{
  "n_experts": 24,
  "d_shared_expert": 128,
  "normalize_top_k": false,
  "routed_scale": 1.0,
  "num_attention_heads": 5,
  "head_dim": 64,
  "vocab_size": 32000,
  "norm_place": "pre",
  "init": "trunc",
  "init_std_o": 0.0401,
  "beta2": 0.95,
  "final_lr_fraction": 0.1
}
Below are experts of layer 6 (counted from 0) of a mixture-of-experts language model. Rows are named router (the router's row for the expert) and show model dimensions 40-79. Each number is 128 + 24 x the weight over its row's rms, rounded and kept within 0 to 255.
After each expert's rows: "mostly gets" lists some tokens that are sent to it at least half of the time; "raises" lists some tokens whose logits its average output raises strongly, later layers aside. This comes from a sample of Wikipedia text that the model never trained on.

# expert 17
router [132 101 101 118 189 108  91 108 145 126 109 126 147 178 129 129 112 123 105 116 118 142 101 129 113  77 142 139 121  98 144 111 150 114 108 159 166 128 163 112]
mostly gets: " years", " time", " year", " album", " game", " election"
raises: ",", " and", ".", " |", ";", " ("

# expert 10
router [132 140 125 100 111 122 174 134 138 163  83 168 131 116 143 187 138 111 133 117 118 106 112 143 170 158 130 141  78 109 127 159 136  92  68  95  93 104 109 120]
mostly gets: " by", " for", " with", " from", " against", " into"
raises: " the", " ", " a", " both"

# expert 1
router [117 149 133 129 139 144 110 124 111 140 179 153 142 148 121 118  98 114 194 138 125 168 145 140 130 119 157 168 127 169 110 136 146 145 143 101 142 162 110 101]
mostly gets: " two", " four", " three", " high", " several", " co"
raises: "|", " ", "-", "===", "==", "\n"

# expert 5
router [130 125 106 130 147 142 136 140 154 139 157 125 122  84 115 140 109 155 160 161 153 130 100 134 124 105 120 140 140 158  92 164 116  90 130  96 115 150 149 111]
mostly gets: " two", " one", " other", " all", " most", " three"
raises: " of", ",", " and", " more"

# expert 20
router [144 122 112 138 144 120 155 147 109 122  89 180 142 178 156 140 166 141 155 103  99  92  94 114 130 163 137 104 117 147 164 164 174 113 110 121 105 122 110  89]
mostly gets: " In", " in", "In", " January", " December", " during"
raises: " the", " ", " that", " addition"

# expert 8
router [115 138 136 106 166 112 141 126 139 142 165 117 130 103 111  91 150 167 137 129 124 144 135 118 101 151 141 158 141  96 131 142  72 106 110 160 109 137 162 119]
mostly gets: " they", " people", " They", " those", " children", " members"
raises: " in", ",", " ", ".", " on", " of"

# expert 11
router [ 70 149 136 133 142 122 120 161 155 107 109 146 126 145 151 146  95 144 112 117  73 110 149 140 117  90 148 108 142 149 134 123 100 107 109 148 127 171 103 193]
mostly gets: " is", "),", " was", ",", " are", " been"
raises: " the", " also", " ", " then"

# expert 19
router [ 99 141 163 161 131  91 111 108 126 102 143 155  98 143 117 119  88 116 134  72  66 115 104 138 126 112 104 133 122 104 132 106 169 117 142 131 154 182 147 140]
mostly gets: "-", "–", " un", "/", " '", "—"
raises: " ", "act", " other"

# expert 2
router [111 155  87 162 166 149 142 155 139  62 142 108 138 141 153 152 153 133 122 132 101 140 121 130 111 122 146 103 145  79 146  85 107 166 107 147 170 117 126 134]
mostly gets: "\".", ").", ".\"", " ===", " ==", " However"
raises: "\n", " In", " However", " |", " It", " The"

# expert 7
router [115 142 147 138 131 104 104 133  99 142 131 111 135 125  94 148 126 141 128 127 112 169 151 165 117 135 113 141 139 127 124 142 121 127 106 106 177 145 113  99]
mostly gets: " life", " area", " government", " state", " water", " city"
raises: "s", ",", ".", " and", "-", " on"

# expert 23
router [117 113 129  90 109 116 105 120 136 126 135 143 138 152 157  75 130 113  98 137 178 133 147 153 129 163 117 118 119 152 113 107 111 146  99 137 152 128 144  87]
mostly gets: " ==", "---|---|---|---|", " 2010", " 2012", " 2014", " 2026"
raises: ".", "\n", " |", ",", " in", ")"